{"num_hidden_layers": 12, "hidden_size": 224, "n_experts": 96, "experts_per_token": 2, "d_expert": 128, "d_shared_expert": 128, "hidden_act": "squared_relu", "moe_layers": [1, 2, 3, 4, 5, 6, 7, 8, 9, 10, 11], "router_score": "sigmoid", "normalize_top_k": true, "routed_scale": 1.41, "balance_loss": 0.0109, "balance_bias": false, "router_bias": true, "init_std_router": 0.0138, "lr_router": 0.000532, "vocab_size": 8192, "norm": "rmsnorm", "norm_eps": 1e-05, "tie_word_embeddings": true, "optimizer": "adamw", "learning_rate": 0.00123, "beta1": 0.9, "beta2": 0.95, "batch_tokens": [32768, 65536, 131072], "max_seq_len": 512, "train_tokens": 670900000, "max_steps": 8867, "dataset": "wikipedia_en"}
Below are experts of layer 4 (counted from 0) of a mixture-of-experts language model. Rows are named router (the router's row for the expert), up (a neuron's input weights, with its number), down (a neuron's output weights, with its number) and show model dimensions 0-223. Each number is 200 + 20 x the weight over its row's rms, rounded and kept within 0 to 999.
Before each expert's rows: a language model's description of what the expert responds to. This comes from a sample of Wikipedia text that the model never trained on.

# expert 29
Description: Common given names like John, Paul, George, Rick, Bob in credits, lists and cast tables, plus pieces inside surnames.
router,227,180,219,195,186,228,171,179,165,185,229,197,198,202,197,219,221,177,223,210,190,230,211,181,214,225,199,200,186,190,220,171,185,211,196,174,220,178,162,178,222,212,188,216,233,189,186,178,179,210,193,182,213,223,167,221,187,181,165,215,192,202,192,215,197,188,209,191,223,148,196,203,181,201,196,227,177,165,212,177,208,215,187,184,204,212,192,201,205,210,192,198,215,196,263,214,162,180,210,172,185,191,223,169,233,201,230,185,198,203,192,244,259,181,181,198,164,191,197,193,233,212,193,214,209,223,223,188,193,198,197,246,215,219,183,223,178,238,186,190,201,211,212,190,203,198,202,201,204,161,198,183,214,185,191,185,195,208,214,191,164,173,193,180,228,214,190,210,224,199,201,168,190,213,210,195,178,187,218,220,199,199,212,175,232,204,197,184,228,197,219,232,196,207,241,216,195,196,214,208,213,200,219,205,216,192,198,173,176,214,246,141,198,214,217,244,163,208,185,210,187,197,187,222
up0,189,181,190,180,172,191,216,235,204,215,195,194,218,225,185,195,199,194,203,218,208,203,171,174,216,171,204,197,222,192,208,212,201,187,192,183,207,218,179,218,170,196,186,169,191,194,192,193,177,199,154,197,215,175,206,141,193,202,197,191,202,215,178,208,205,214,216,250,171,175,202,177,198,201,184,221,160,204,198,209,191,172,158,201,230,204,201,201,224,201,240,178,169,223,191,169,214,212,190,197,206,202,179,225,239,178,258,192,226,206,198,177,206,217,194,186,193,204,238,214,176,193,212,213,198,190,211,198,194,210,166,173,197,243,186,212,199,178,194,161,210,200,183,212,221,202,190,161,186,190,224,190,182,184,223,211,187,158,155,177,216,202,185,163,207,220,234,199,225,192,211,183,188,156,182,185,162,196,182,189,212,246,198,190,205,169,173,208,176,223,189,175,205,178,197,187,183,217,207,174,196,210,222,216,190,196,204,227,182,209,213,216,200,204,199,208,246,213,214,239,190,168,198,170
down0,186,194,196,216,212,181,182,190,207,209,171,258,230,193,172,210,236,202,201,196,202,180,184,162,214,205,218,178,245,183,184,202,206,195,227,188,209,192,132,211,195,206,189,198,187,222,189,204,195,156,170,181,215,206,216,203,197,200,190,183,227,233,216,220,227,204,197,200,183,173,205,215,222,201,210,182,194,223,201,214,190,190,212,205,189,194,180,239,204,193,194,213,206,208,187,214,225,202,199,238,189,203,164,197,214,214,183,214,168,201,176,186,219,226,226,223,203,208,205,205,182,220,152,174,167,183,200,194,191,207,215,177,195,206,197,218,190,193,198,188,187,214,218,169,205,171,217,172,183,206,191,211,196,240,192,204,233,254,217,185,201,200,212,219,189,219,202,230,210,226,224,206,218,224,179,199,198,199,235,234,208,200,218,189,172,201,164,220,232,199,181,239,180,178,201,211,246,213,178,192,178,201,195,217,180,199,159,201,213,209,170,198,176,198,165,210,181,188,234,220,230,181,257,203
up1,209,200,203,200,211,180,202,178,190,205,227,160,174,193,223,203,192,212,190,199,250,215,184,178,227,192,200,194,212,209,217,229,178,235,172,165,190,205,239,195,203,193,220,231,203,211,164,191,204,214,197,202,226,198,172,217,219,194,212,201,145,170,222,201,207,194,194,216,223,203,180,185,197,207,187,204,183,192,167,218,200,162,187,242,188,229,185,210,171,184,218,214,211,185,185,163,205,191,219,202,182,215,186,198,220,221,184,193,188,192,207,186,203,154,187,206,205,185,199,205,209,195,202,177,152,176,161,166,255,171,195,164,184,201,181,230,209,209,197,154,220,194,227,160,182,189,219,203,186,221,158,197,199,245,196,200,166,203,236,167,190,205,212,199,169,145,213,207,185,186,182,186,214,236,171,182,202,201,217,206,191,178,191,202,214,194,218,189,202,194,183,170,208,193,191,168,212,203,187,202,229,240,205,197,210,210,201,179,199,190,225,204,191,195,178,189,190,174,201,185,193,237,212,187
down1,175,219,223,203,216,220,227,161,215,183,189,186,205,189,200,189,187,224,196,232,221,201,190,168,198,199,179,217,198,191,196,216,202,207,203,225,178,200,223,187,224,211,223,211,216,185,185,211,230,231,219,208,238,218,207,192,199,221,212,180,210,199,250,211,212,207,189,225,222,177,219,211,178,204,193,208,190,211,211,230,199,143,233,201,205,184,193,236,178,184,195,232,164,183,197,213,241,214,206,239,222,196,176,193,217,237,188,210,192,204,188,177,190,140,187,228,244,191,205,215,185,204,190,208,212,232,194,178,227,197,215,187,227,184,169,209,217,186,229,212,193,139,217,170,208,190,221,168,183,205,188,207,202,204,198,174,208,224,227,200,204,244,162,170,179,157,165,196,179,221,182,207,204,173,208,170,183,184,194,207,214,207,226,215,199,155,210,196,197,189,184,226,198,226,199,174,185,204,198,194,209,192,212,178,197,199,177,201,166,219,186,198,192,180,234,188,198,194,179,222,190,222,202,195